{
  "n_layer": 9,
  "d_model": 224,
  "d_expert": 64,
  "activation": "swiglu",
  "init_std_router": 0.00681,
  "lr_router": 0.00063,
  "tie_embeddings": false,
  "lr": 0.00196,
  "beta1": 0.9,
  "dataset": "wikipedia_en"
}
Below are experts of layer 4 (counted from 0) of a mixture-of-experts language model. Rows are named router (the router's row for the expert), gate (a neuron's input weights, with its number), up (a neuron's input weights, with its number), down (a neuron's output weights, with its number) and show model dimensions 112-223. Each number is 128 + 24 x the weight over its row's rms, rounded and kept within 0 to 255. Numbers have three digits each.
After each expert's rows: a language model's description of what the expert responds to. This comes from a sample of Wikipedia text that the model never trained on.

# expert 37
router:144148121111038096136124137157135127140073146160127145146140137121133152124132139123085161135145113169114153143129124172123119111082089115149139127136095141167131090103127115168132111077135154137092105131108138085129111173125139123127157152129167110148139162138109116139120134142114121209081140148132123095126100171149119094158119147124
gate1:166155120138136118143164133142130128138103131112146113116153118122144127111164101187130154140097130180111136136149134102081186102139149148161179143149155115119116119096104139127095157179112094138093123094159090154071109135142109123121094156133096146124106133121162133135082146146092107129127107112120127150132107105151097125164149115081
up1:147106142085134111154187097113114083175109161125086115128133118114191138141116159154097078127113127089127155125175131136112154148140136178106096101128160123104128129121108133107131140127137122140132058120175145118106134118106134131137115123121125117115174153116099173118109117105089158172107165117108101105101112129105136088123106126133
down1:117116134105127128145137111135125131144148094125159079133146112152161075124178110101122139109089112149115102145155119146123130105064144171125149117111092105085120161158107136147153133112133130146102111087147146136131110122132133108170144120156149123114158113143111113120098128153106130136120125137126108149112104093096183099132129152144
gate2:154132094125124124092093121143140141090136110128164113134145104127117130135135083139091141114126166133139144135174085132107111089140147109119134159168109155106102121152178138137154135128121152097111132122148123149071089131143120133181111112088084113143129150092140108114062079120152139151128083133120115149107125137130138114152139099110
up2:134131061124148133104105103130115105112117110164162126178142149135123168101133108125082081126106119144139142122151106107158131111158137099155116115141123120140154095152155120163104105136116129122136139145125109163125123147145114144159116166089152095126157173094139137126078074124103132142090087148155131122094137108132152151104160112140
down2:130116107157125151119170130157107127135105136088128151129142108165174134107146143148110102142143099111164122143119125125130156145099143068123147137118124168096104124136102180146144153121112091092112092127143125099136158148133132128172161124112120122188166104108168160135148085115146147130123206118112133134088118129170148109138177111153
gate3:116104085151153089103141102151129108150107096140121102165095133117095134169159128119091142119139078114108131125192128115125153140127095105123151114080117149073098070126088119141122139137100135112150143178147109168100128134151154068120132137105134122114118084136129135127142071123142122122101140149116143107104152102144126089091135131112
up3:146147150132134130086132118144148100135163108127122115088067148159129138131112149105161128137128148101128093152059110168176155148129114101165171135154129111151144161089106157133131130121095089099135122113092114121114148144129112106129119097109125076127137144145148148125167124179141142128126140119128065133151121128134163128141140148153
down3:139145082136100132121138112140150129124162146129104113130126140127143143120123126113162089107171086162111156112126125094100128156084139086117135131167120156162148119146152173098151165116136177104180121118108098129155111129119138119099126157099170148157168144136148122197143132163163126126150113151106143115137125127121100114123109112114
gate4:110126110127117112118121121105159141141069155138141127141142142140147094156156148147119091118099118141106130120142120097100138147154126154129153140153106098173156139068121139102126119136144118100092106138088154097129157137121140080123121124159135126097132151092146118132129082144155111091142118093124129104129128156141076111107114149095
up4:174126146121148127113127150149153134116078135149120170114108124147092109124129133126103114162123155118104152123149146141101136122100165110147147108161115133138137104156113133143180135112117085108126149112131113130151151112122127130144119082129115122130165142137139119096106073163149119130127098177138161144086089145144155110139109088124
down4:088119140132141096138175114131114177145114159143084086141080132106140172107144151176102104149122116104137127080178116135151119107159089131156129135109129104124117154119139117142104094089120149131111112117103150098114133123169143106092128146159123099099137169093096168128151184142084102124104140091103147108092150132138150145142108142149
Institution and role nouns

# expert 34
router:134193140161079085090145164170121109124111100134150183108122100136099129105139113122100180156113133165110116142127122192159124117084087102180159124168096156122063126139140145193139149125128114099115106118122134132099069134127134127170127119123118112164160139114142133170116110145134148172147108138093084128169103187154103116136140135130
gate1:122144145157110111087122202154074119133099131129142163140141138142159137130125134136098106129139136147088154097100136150139133140098076098165139148176115178127123136119126156111128117141149115129103123143144138175125103128134138113178105156154119146146156131118149127139107137126143143178133191109111149142115132100155086101113169141125
up1:116153129132116144119127183130104119135133083108192142114122134047147153140110145138116110157120113147157177099127105121143154151101144118114113141184160147125101135125131164147120175150125141110132150143129147151115142138113151139149120160128148138140151127115122143104159095120105172118154125103147166132147124143160091163102173095118
down1:117132133112145127153127108161167117121179117128129135147138126160138133139113154099121089102142110139090151112156134147115150120083131148152176165105124080130160120110128116141068137130140108107151128125131163097147118152094097135127140120114112100120119155158117168123123136132163085102171149131151095058144147111072155122138121107112
gate2:091095137092131162126123113160149142113140152127099146126150112161101149150090127096137120109131122105101140079125106108103138127136150097101104125076122124115086116160166136139122065114134146155169146138110138112103133167159144127109157123095148144122087094093108147144149150168146143088130117144106156106102121109094109103111115184088
up2:171132123097096095139147148092118157134146136139164133128159172159152170148123139164133152104140119119142121146101130140161066117137080147130116129139088125143161133100110148162129161126127150138077162175121104122102154152118130123094114128175125142131127126158107141095094110100129139131134137161114125116143104138141139182155071103138
down2:148108148145128155075116162112115100122109113130153146106109141129127123114148128136144139134124111122168123121125092168184109074163146101125125150118101150116095097155155120159151107159154137137103115127132105161112081133145125154086149119130138085130143147089147137116134070134086112098134149095113098172167121146152124111163150120104
gate3:155116096128130083132123128118109132118087134151126133162108199155142164160100088130125100132142143114152177121132121125148107161149153115108091060128165139193142115152133147143141163139136109152151115098092124145073149124115134116167086124116141136177186079118125134146127141110149134143121097123090071089120104118156113102112133148116
up3:151110140160125075095089164135105102155100121148129123124124167142157117140139099120148123121127124092156131147141153119107190105183159113116098067132191128156132114134133144149132134137113080153130101123154130143075112122123135118131092099114124123188171104126148123150100112134143147163139116103093084093146106096169114108127183169106
down3:172127170140158139135112165112134095135099110093142131180098088073134137097127089094175115106137137101143163107143153159148124105156153101142079128098149151107131125089102147108086076148146119113129135107129142125127164141130160085119128082130121147123158115127146134116129156129103120144134152158115100153124146172161153112102093116123
gate4:119120126125112131141115117131137122148151142106154126112149103142112115087079104140116117159126170154099168159102106139174084143150128146108132154132100120109141164176110143149111124149148159106143161103109129151106147146144151109093111112141130141143133123119113151124151118101082163124144121157080129180138108146131134117114146117084
up4:155083119080129160097132076111149159143150134138118116092140155102121132149124148116152101125126118117150161152105082126123150150146144124159154100136139099123147098130087116123068145131071149080127097157117111142145154115111123113122141126115103074113116152105140132131126094116123122082116124106142133076136155084187170107088153092122
down4:141115154173130096133139135158147133092134129170146136172076093151162120100143121159156165074115166128116132098150138094123138126131108072139090145124181103113098149126113122129153111122132155119113119135145091135105116122156107114177123134120111136127124165155108181140143117109159116108145155095114140159131105093121109105135128116089
Line and sentence ends

# expert 63
router:132175134143105062111131117130131104113118128124131167143122120104128156125154112102112216144145116168159125136166100145149092123089062094157159153117099155135107149123128118135137121129110127109144144153086129118108115174105139128133136117139117142102145123126140137141105152101126110173093103162109113116123105132120111116176113143116
gate2:121146128130114153098114141101093092120154142161091116135170132081151082135119081106152146111115131126100134138119125123102162105110151137098162141142132129120182164195147124098111077130075096174126108152149099125099136164120095098124127129137117142092114144103132114121092166162132137094145099146128124126131171117134123158102120127129
up2:135170079176094103137157112166126070104111146128153153129155119119104106148148127129108188143115136191102132154123122130152122110096121109190118185169132164116122159103116175094100134107132128120133126092143103125104115142138145148160153132107122157089122133177141112165092096099120102124105116128095098134180106118134139096166118154121
down2:131116133139125116145094109142148127143087147169105118084147130095161134091087133124118091132149143071152137113138155126120135180108131172087112090096120126128143114174154122175142128131137128145177119184130148132149138128104091102124120156162109137136155127097096122131135093178115121107150092136133160119097188135136102126080131110139
gate3:149102094114121152121137123136132144112122144156151139158066172106149136127111132092115140122116143128137111128075118120134142083103085080117176172131136150114080152156147181127151133132124118159164142141185145113135111122099118134155106125124146145143142141129143094135081122144142117125159133128153137151135121079143136141130101109112
up3:108149109118150107128167123102097091035109122131131132152145091090105166118122169131096155141105117190171130143177086116135093066136120096123149134172143125102125128097110123114109106101113106123125121114082145138142114148116130162155156133177123139118124162153128119091114139097106113111132114121136175146084135140127108121177091118115
down3:148149105179121130122080171158122151130130160114107113103140173112095089102108145095120099124094121124161180128157126121136123098126139113124131080114148126112130146150115138116089092154133140134124120110117151128128156146168114106116147055129105136127116092145138126165155111112146119070130089111103110158141108115118157147100166118122
gate4:123126146131119081155154133142123131161122139105114137124106124125086128150181117135088133111153117169093109148172146122126116163151110136120159134171156138103116126120141099175107124084152147146108129144111113112143116163081128115153128107167138121128127129123113119139173135122098114139131134166095077140134104112155107127128164097132
up4:146109100149102168109104134150138113108120095174150113102138135148156126099119171108148101134085111108144127084077088144160118127111109100166098101127068143127141087118093154104155167129136116092148108118129122138107137078142107115084134148090158092139127147148157134094110105121141129133162152115113139126104141135093154111124104153137
down4:134142157139132114118162145111165137117133081124107135123070138122102144126168131102073148130129148144098127132141094156102152154134106175117130114136165148118149174103141134150108113142118151153108129139131156121104139143101131130186148136104104185140066120132121158118159193132119155150131095169124151134132146111155105134171173156135
gate5:097128161142146128121138103135092102144155120120142132094094117142071170123123163136134115151180150143186138125174131150129090126130151087165134117140135114116103116152130151152131095113139166103143145137114087120156149147124154162130138126092185121117091139102090110115149142090081122176111112139083125117100110171157143122108126139108
up5:116149136145156121120154139134130101178161127114139100102088093150105139143160118133151136164123135148154104123130130146113099113162143137149117167160135114143139120111150133121109120132124148085169142132139087147100113120138127109103114134158127143109124127103133097098137117085077104127119125160095150151156120132133145124099111110134
down5:120118134095164123080111139144081119122147136132126136147139125143147125083101146110177094062155116154104139102140104129106138132116141116144092135118121151114115158156112147168126113164106137087127123121141124168105128150171170154137147147142120115159126111153128151137114190131168136129123140132126129153116125119134110135121101174150
Table row pipes

# expert 39
router:125146118121074127120106129134123115168098114125145190127133168135102154164128143109119155127141088135146119140117128172135133124104090123132132134125117166131135110120107117165154134105113143127118097121113140072130139129129176167135140147134165120135130151164106097095122136116140123151103153161112111125129101133157119106164129130092
gate2:148143109090126149142111161123082123131150139109152148115164147132096116143130156131117154147088080117101129155149095118095152168155112115149122131090129113127170140076192085120124155124136106135095112126152097151121110136119168161122147085161146091152090111137116126160166119145119153113110146144094100118193159110123114121151125171132
up2:155142115173124117114145123144174147112123086124138087165087112119132147063143141113166091106162162121098121111091119163131155117133099118119118168143090148111070114165108171142142147147132146096152137111113142136165124112092114108176097126075155173123122144117132114093085164126122096122136111109154149127171143178114161155127138112138
down2:120124088131131145154122130132116140097148096120170107126152133144098102127132146126121151148144131117163135100107094152116127140130128103118153091149102103106154127164124132136120107155105144128122143178079161139143123167134148128089173170103123112118113140143120137174126098123141162179144113114158084126127115121148108125166133183146
gate3:155129169156122103121141159147114099105128085055130137147102141107103099107106106139147109141143156105093139100073130114130111118124111094146126106101146171078137131127132111134102105179152122158117087157142137131138082190097179124114081090118126098130066095086120115099088095102176100149126188142108142090121109131126122144171103158123
up3:117153132117111105168098122112132183144094106162148126114139109094123147133152099087120148134100124178117134152169129172126106135131095112114127144173172098163104114115119122147157137111113096073120156083133122117102148128144089161154141139127169131134155145140148131198107125111059160144134098158143095160115143134121139158105104158124
down3:115111061102137093093104182115160147144122148114123161141135165097120117167116131115108111154142105068100114099134120124154109150146139147124099115101182121110109104082123164139112115129141150124070178122131096126108048124127074114151137136097127123161116113135168152147115136129148092089120134131132106108133117113144146114141083123136
gate4:089117118078094128145110099113099110112109116163102151112163119134129089175134101079129114145156153175100142145090125102084158166144107116113129125146151150169160145135107091139153125138126113134141125115096150178152115137100098149165130133140161125109114108160129080120087133072147105116125134134110105129135103147120129111175131172145
up4:115127113144102173134116127100122097147144134134133119134123104119146103193143144120154152156097137148130094183143121107121108155140139110110123141167136143142140123088146104104141092152139119137149142081117125169118122134109136133131169132162138107120095108157152120093129111136148111125137144111141142167159104118122137097173124145124
down4:149077158108104102132132124147102143111063118119111153103112151131135149083135153141105130115131117121139147133129143147119148116110117110144102109119144130103126132122101165117122114115113077154134118119144157096135135093114084130153153144130124126124139142141148166123146156104090139097145167090129084103084100143092125130122132123111
gate5:111145167105111123155148131115181143161147123130166128108155096134114165099110128102130141157098096103117125117127122118127169106100130135107121139118151097100108134164117089120116120140113160135114111119131120106124127122150134113104131106112123077109126120129121145105111123123146103140172121154077102176135083091156138098146174106109
up5:177106140160144105115129145103094123084135165140109145135115145142164076117152137144124126110141142153132169095128176182151053147157122159149159123151136141120136137131116110129124098113159096108146134104139137130110088132135092159165130163103101139130122136157141118119137106130122105115076094106145137121123190123076124162133097141123
down5:137116157129125091077130147152139093102138077150122149152109140141084051143105135139135143140120161132121129113114152119128125127132112124134149126106121126102108116176066128154125089127116118097100170101132170124161102148184147131110109105145127134073158135125133171117122154127180108215158140135108147125134116118151106094169117151121
Common head nouns

# expert 24
router:143147121109078108145130134139144086116100130101144149117113151123076178112106144105143151132123102143118083121101088134137137133136087157177146146147097149117125106112131134159140118114122151127086127122108145093121128120101172113101140118145163085141107164152119142127151146150129110152099146174136097139146115141180129117129124135096
gate1:114140123110097152068099096142107073109117111109147179148094107126145147120081116131148163120149148110147068097127149081109113139145127120117136178134123138082122094115129141155158158149114103114111164161134070146134128124151134124109124122110141137143148079147139118166092110183155104145129140126131126197127124152137136095121142122163
up1:114110116135122125161137137097133181152150103143121088114125149091146105150126111139116092132114144142135173123127130168134150125146143124089104103085161129162124149137169123084097120111166164155128133121118138105124121130096152104130138109141134124157142140090137162099152143119092149153074145094167171080130136135142107135147109113119
down1:139106100124134117090152143149108096147104121149117164125124085154105118136120124111130174102135100148155120143144142185131127153124129091116134123091192159098098146150103143107150167131112134115140111111152098111151166111126110177167119126112111124131129134117112150159086053143164099187113142094114108133124110140104093126113137148131
gate2:155158150109111114173177127131119126139101157106135135073163115148103128167118097143105102165141095092114109122149103163092113145144125109128126157138148124083120161093165142139117114149106090182116167129132151121121108117141115101118155118176093102141134140094149127120136146120098157118154109118123117132151116144144160170137111125134
up2:151165120144160124131142150126142140159120149166144132108158131113089124146129151166114112139113112132167156173173109128133091165113142126088092098117145175123129109125138113117108117142147114098107103109106135096144163110106129123156111124135148121092121155129109150102097122157101137144095153106131129085141100126141113148146140106141
down2:161104116098151123113122129174125115130120101134146157156119161117126094130118100146152128157062116101114122119089124166139125106085132151140127178099066083133124132139104162147147088169098140139171149078152164124109121121137182114149122123148099112150080165116110121193140145107145094134153129143107129136141136159120118114143170127117
gate3:070117074113139131134136118108114105185102144092135158105193144089159123128100183187154135115128134107135118119123100127103175166126117151125117104128179107098124126109113110133120105113117152138135090163105097101118121108135134126160120139140139117119133136165107127118094083126146148099152146113096092119138114120133108143138157140135
up3:145132130108126142131132109180138122146123116123105107157099121161143110125137106135076122144149097123125152082138170162120134120127181109093151102103138137128133087161125132145136132120120148084133170130108142147098106139089117146103118148094172193145174113128158139175133113143135113142090144154167129099163114135132137125143153124138
down3:084108108136135128121116101106135120111125127128104136110156121139144080153135140168125140163129091112153156160093113147135141180134121112148153132102145150162108165137106130125116107104134132144144120114139117110140173142149101130109137170127134105134146123158103119109106088147129161225135149105124097120105088133123122136124117155108
gate4:118129120116123120144105123134104154126106144134120138104149115134136117138101101151105113110163132111151133106131074080112070116137131139130116100088128086127134127131091109129119094118122127103157125128148122135152181148154117141155123117132167093112121138130126131076112066158145155105099175171111111123090118140132167102126151144188
up4:087141151140135057132081162141112126088110166138147132121137144105109155151106117158139157121128113118144113121109137065126127145119101164110143122137106093119090127092126087110151125188102172105101160134142125166088127116121137114111145140147084139146128114100141144077165116160110131123074161151123106097130118142152140111139139121147
down4:117115163105106135131137131121154138108139124135122106096098139115116153096091137125132156128150127088074099116122097115150114069149142176111099140125105128107157132099167124125126132139160129118101145134110169122088084100096144113121112096113116146155133139104134163139172144137116074082148130135149154162183178124164116183119149126119
Adjectives before nouns

# expert 40
router:160190131171073089111121141138140124127098116139142172139135130106104128122137139105095164131094120120138113133156163191144101120092082102155164138117093124146091086127179135160137120107155104128084132116135151086083096129081165132140095118092116099144134149110153119108103139114098119188099120123087100122130104146135141085165112135130
gate1:120120118131131115152135127156120149143170136132168096147142125163126166144137127128133157096089111114138111123139106126145088108125177100140126119116161120125115144100149152134203085153172115153141115143149129153076094096079143130116117164124134109131121112135146164118095136182149127139080136139133134125104095091134109112090141170139
up1:132114094110127142139113099134105140109116105126132104133114079145097100184123135111129110131131132175076128139130156119123144142080132155081122113139112125090138126126088101124072108135127111124088085095124148131141130115110136155065173128140161121191136110108164170120143117102089127097150144137124147114151170124125109135119117103141
down1:168124131143133164144114119123115125138113143126168156120148113151135167152138060134097104120132117145138069122157124125116125143138132124123126093162103147118167112160121127176169126118125154114137155145139128126162096111142138151087124138146102135108133121137112090116168090162080132141123122155166085112099158102103130135165133143175
gate2:117130153123151149105159119148159135111140115133107164191088076096138131114127138168145113090115114144186091137161150143148107093127137113110137136121139099111116096192140134124152107147111149155090114126132090155083147148068111111099117139120126143127115075098113146097113119167115092141095135074125110115129087155137107127157146155140
up2:122153131129129162156171116133159138159167074093130131130080084137135083143129149136132134138123118145153133065106129120129144144153121118095126103172131140138044123149081119147116110120111121115130160150107123144157155118150114147122127138147143148110116107142104124108107143125163113090143117119154168152120162133082170111073115116112
down2:071118147175139101145098121090120118120162110132130142130115163125120116122109149133135124162114120121135110126143143129103143122103120105082139120112123172122095139136128121109148115184121099152154127122117182160098167144107100143125155116122148135149134129153126146125115111135162118120143116118102158137140153136108114116106142153090
gate3:149149142152139123120144123156126078139114133065147099153101118130105140150104125100157138111099160122135140135137181166115128110115117147119098118098106108103147084112154094162155121152174108124110167130130102108109163166122126165111124176146112128145065136106127125120129132140094120162096120098114130155124147121138106086113122169109
up3:148121103071169167137100148107137152107178145159099154105129141096147134141139171147148116122136070149149103128134118109128144178095113154134110145195128101163133129172101167090086151121095146116116116124087167157132162114131097089106087116123149137115156122145107126157157086125142135109136129137115119079110079120130143135136143094132
down3:111129156143080133125142131108122117128131098166092136123111107110121122073111128161117061154150119144111127145178098099155128100139135130134112144121155141089105103142114143151126104176103118163127129140119075147102069115119091131076145130117143102129125129168069133073159136093135114154127132131141164111091145111150142095084149116128
gate4:149159149143105153163141142157146138124097175079152144130150167120116158087061117143135117166086107122093116156149126134151072171131159097113152128140075154129114170101160150119164131128137129102108101122161116122068144136142134161122093113146112106141093169139107156133132138115149101122101121101102138136133124108146104119117099153101
up4:134130152116145136138093109129137163130164145123094143088126110110110166145135158106152131165147091105118115155130139156174104159143117144165114173114132150113171083185153144112126157109149140161133112164122147132110123130117144105145113172165125152176136145138115124121164102108161108142128120139139176088135126136177153146154130123132
down4:114136121083096134168116154123143157122126148110106151140094096088106125110110108156155149133135133134126081133082098118125117084151120176115123113125097101091137130131118139158123137131145158099143131165138085160121116116127171106129128130119174118137158129113099195150130189101159072101203126101083147142158075170108147122124141140142
Table and infobox labels

# expert 38
router:134163155149074078100158152129138115143116118124148162120128129154098143120180113110105176119110110156108107161112108178148147115107088137167184128167135153140092128105136143165145137126145109115125134117139148112109057125093087112152129138123135119139134168126121106131110129151121128212140133126112079103143112144154127103167133153131
gate1:128150150103124096124138127129112088124108119100159148151148163152109123129148156129112077124125130180142144155147098140114174103128095110109133166129093117124097179161140117104140165111080138137090095134136124148128155142138097119141119109127107123135100107109070149144131106123096163144113117124165158111146140103124135116107158137158
up1:134117130132129149126100158099105074130124132118139134127114115135158115120163151135116101099162155157107146156143147143140159145143145136120138140155086096096119098133152153111127182152111138113096142133142106167111115150139071139149121099144117152148124113113158133159145133132135133124128129109173140110145152075141129144102171103158
down1:120079100160137188089099133119099089109159140093139182098117123143115105096093079138130105104140114128119114096113144114131123120114131164126163173125115132125140118109102103127143102143150122137163137115135124101147157122135089115121123109161132139143120135135106143138123141122122136094163165123105144131143168085076098078111138162105
gate2:089162113130084112114111116127115108169103138083176123128121188110100116118138156124136127131116123131144163145103175195108172159115130120154170135125111123107146077133118141107139106115169141150118137146147139122082116128129140128114114179122152124171078174155128100154098116127145111147144114140126154141114122110118147164159150142101
up2:111123077107130135159143116077134083140159137154069087146133113155127130107101115138131162091138165107140115090130146078133106112141134135158123085093142120100142169170133136127126116133088146112126130095113119111175174096107176123096130112125111150101123107085133137107143131116129105082103116171153135131108096148094105142077113115151
down2:140104085125118151112126151120096107124153130138080126072112114121106111140125120114127113121146105143132145089159143070111141115152123147148109134166141134126122129098124111132131119158107143109112075154140107137123121170140142138106156131170093106141141121124071152115135110146125129163096158089153128130137136175117077127127129095106
gate3:114139174130101123138116139098134143150112149097146151151136133173108155100194150119168160130120111158112109162128126159139150147141113148129180193138132149099093099149154166166125105158121109132132125151173145168099112108143100128173118114115118105088106154117139093147129132147158101147130111159124118146146105133147152126140136107149
up3:119111160089129119133125093096106149103125184073116133149135174124129133130115134125129143137128140166129094142149161147114143126151156169140111118127075149152126152080167120107151127124127123140155053109140107112134110131176116151140092123104123100147099153116148155140112102094120158093124132090159103110102149116143154133122100157066
down3:093105134154088131085144119118129141131133120134134127135122107142160097143136102143151109130152150135116154120107083140141154158152140176121151136122118133054107159113098148148113138136189155150134131144142149108109092153076094131137121121106128095123136129121145095135123131130119124128157108167095158130136161139121136190156103133159
gate4:121096125159149122129120115146135060080160104163096120093138126147145134103119101165127114117137107103142124149181121167084145133155101128117086169123133096128130134127124111082069164118103177131137117135142153143101154106125138152164111101111164132109133129153115101128118108112136152118136116110146094150125140101095103162162114146144
up4:110131105118090098099151179124116170109097140127128125155109150131068141153146143127152128148110120153161113135148108132141104097114136132113182100179155197114108088116109106138153107138099117137111140114163118116180099110164128183140146133121103133156149162119123106127114134112079117150122093125128159130090120197138136094121187171096
down4:154105129142128109093165142153094130124135114123100114128113130137117145136153081134153100116094139131176141129146096095138160089125105171092166133134107150103129110124090163155125082096161145113143122148122138136131113127136062091101127167130160136143119115097098111088105124143108120164117086106120135117110108157087133142111179108177
Word-initial letters

# expert 15
router:134131116114078100131118143136158152118110134124132122141097136135112176127130138107103157152148096149138119112109107198112103110108074110164152126121066143110120111116156151171130105140148138124130114128092128089106080162123177100145116116109169100147080127137083155111123129156172140165099148114114116120129106144129122081145124172122
gate1:128125164155094092084132109118124094120113128105127148151143154154097121119125076112138166141093156128158129146143112149157116124111181108132181166159144116070117100070103129114074092145074095133153091135105101131109118127114105118146168108082103145131144176148154105142107092113151151132156109136134093130133160156172089148127154124141
up1:141076121095167119139144138118108132141099095148111150102138143164145112146151134119109138090134143108110097125135129157124137105176122155156053136156096145137106164127168086101114120133161178123141183096114119138136141101152104148132115110113124146140139103142152147138120149117134105147134111130101121156081131122113105130108129118152
down1:164119161134163139116144093120142110101101147133105126094121143127142114129119131120136133085126099139178147125144109152132159127175152112134116181139153145111138123096196113123140118126135172167140101107138149125156137140106129115130158112077150155143146114123156095127160109196117114150150116078121115148173128148136171109134064119138
gate2:136166146166152097112166151113107120141122135124149140144149106119133111138138116135123146163138132154107089168138076104110130115135140095121175143146132142122125154106132124163162130114080127145125141113123113173109138123145106114152121099103105117158113164137131106141088091114148120115162128122133082083130150128181107140118156143143
up2:109146088133082144128151140142110137126181165141160091087083108129155098132145091135128105113139122102155100129140123137127128110134100125113172093143140114128083116169133143128136097183152102148177118145105151117124160099088138112092117095151119171141120125104116140118150152143146108136129130164091099121136137119105142137088109125107
down2:110158114121130124117146115090102117142132120098131096158161118099083144153118095122194172117088105148112102150124100118145095117096116131105107114090100124112127146136147105150149111161144129101126103059129149144121079094136147144082117103147165124151147099153134167140128126140120124131094111117075158147160146146113147122157120109133
gate3:147119124091119079107094137120160100111117119085121152111143137088093105163148200134116144151148133165154090135160156139127095149143065144154116168122103130105120087112161133133135132135101133103103132109085087122117105126141137154164122103103167113146152103150113122155119113116124130105115087098170131129100138150133092128160144107130
up3:131112109120103106084120128119115100148100124079132145162089114125095131142133141127155139171144109142117100156132169124146113117122092145139095148100134131116129078137184130133120088142142124117106162118118074104114094163123137149114144116077135139140181114124142117138129128153141132122104078087140143117099118143114100130155164146126
down3:117099098152150143137065115123123153095107122102138107124107133170162187153111197131132111110141140141123111135099113168141149117134105132140144097104110064099157143169069131111102114173081124148121156119103146159181112091102146103133120122195141121099163174141095171106114129124089114117166139125154133138145148141145158092118128142126
gate4:108107109123088094085135124121074149167107127152149118139141114139120105126157122159117134152102120176162152126143142177136142108069123088149157127165080127117133082143142089097109129104124142132107125100119130099124103147132155126129117132109081150147145141106125103136094122130157105157120103124138106143111129166129122093086153093123
up4:096137095135123134127128142135131144131162137132187116153158108141158114118160149138164109130147076147135131069119139144135101118140088098135131136133113141106117139114101114084133141132143133119144120054112117151126128083166141077137143141128119137123160168131146109171115144114157134129126159122096115147140145150115087103121138153168
down4:116123070128079129116146114124115159156152084173141135134098108143151131120163132148153155131128102075149121088132134125164116130121130124153135152169131136111083136130125134157116151110151121123124102108106140142138148141156093168162116100112106136071148108140149104106114138115115086144188112130117052138145146154124173123140156141137
Years, numbers, states

# expert 51
router:139149113172085100160130151155147129114088129134143152134123115146113146116133156094106149141140105150082125101149144156138088159124101113132157153118102155116127116136117164170139124121149137114112170118085152127158108135112163086150145152173148128114111112165078108118129134108120108169120151146110149200130076138144127130153115118134
gate0:099136151103108144139120166125110149110148098156114126152088124092114143093136136150125122105131107145144143134133105157138124127097151112099140129075152126135175113136113131149148125158158113127075101121117096130128124183125164136126158171147135111115168104131104129131110117103139132154174096109099136140147127154116111149151168165161
up0:107174129119123130151127152124142158122113141143096141163123146082141177116126144133118135110128118120105143120112125150173136100094157105117162125125138102162173119127092132141157095129150095088101086108119120110120123191101132133120165176158156109126151094111123149141139128119124136134159090105127166171159160108126101140155156139146
down0:138083125178111106089152130104115129163104098124093113126077125124155113105111122138129119099140169084146114069140117129115130138173129146097098127079138132097077110118140129170131131135156174111135120139113195129146098120104110098127153126168118142177154094111143122123150148136104103126151167127179133104090167166169129127127145132098
gate1:148145113141112108164100164158118120110136126105136119133081103160081136161114168133107083129138104105121121129105149153167107149079087085125148125160112163134109139145140131137157180166162108143184067079091153091150134122106118118150136131138171105101158095163109140150133094109104117138144133134118132150153111143168120125125119115144
up1:154122098141129119126124153158157104125135110128133106105115113146107129157094148148159106132132115119147119125105154139131114166130138108120147106157102165113089115118126128138157167152129111124179099082116152129133115106130116099128133110164157120115144123147103151145115103129125166138123170124148125126164142081165127143139096093122
down1:121089118157116122095127147130144150169185137114109114115090096132144151135126128132100122168130145144123126131101129118172126131132169117134125101098152123116120098160101166123108133116108093181136084145183119103136147152109106126113145130130127150204110111105142145117093162116119163117115147172122164149116112097163142098145130144102
gate2:139133127108141132112154099146092130101103102146102150075137121155130135118102134156139114147143099098184144130171130114145096082133112155127108117074175136144106096119134144148098180148089142119161140138110150110121145107118140103149119134132125165151083160135061101116105128085166156144142125118083112153162059132116121156125143102114
up2:126140127162164085126112064130123124143158126125089150118154105115131086183097109140127133076128135097083147135147108135123105152113113081105109156117158139107125168123136079129133087119152135118101092106165115114125114130126118130126086173088161103097118117122142144147141136128117144138119130122167104120166091125122141114129104152132
down2:144130163144137142125124150139142139158173118114150084097158115107166165138067145115115172127101115128131113093145119122119136137135133142118123121164162134111077115133122128143130131117168155143125126137131146134118144113138126103147186104144096143115103154063126090112129135098181112192125111121109111126173134124141143140088155107157
gate3:112174128121124131121156107137170149138130104124115112164128119161082175120117151139108149098176153122116112103120110153129118141092125092164114150143126143101099094111143122165122197142126132102131101143151112123150113155103144122138134112106144111161150097144124126075096139090117118160142146142134134148092090112113115105093088109055
up3:134135105116122082101087161148107151128118138112167138102123145101118133121163068130126128149074104175131123141110136104139130131144110141125153119099109140142116187099138114101105082093122112129103128143115160117097135139130123132124141146066156143093112116156113140165139130138145116128113097128097134105129170126135136150197143153205
down3:129172119123170111134102160163126126116103157105136130121121168124127079089112135100101137119148118182094149090134115106175149161112120136146134143120150139094109145126150128136073152142132137165147122134108163148102132114134118119107122104118130111133128158134094128146058149106144166092123163125113124145131090136140143102145147149135
Capital initial pieces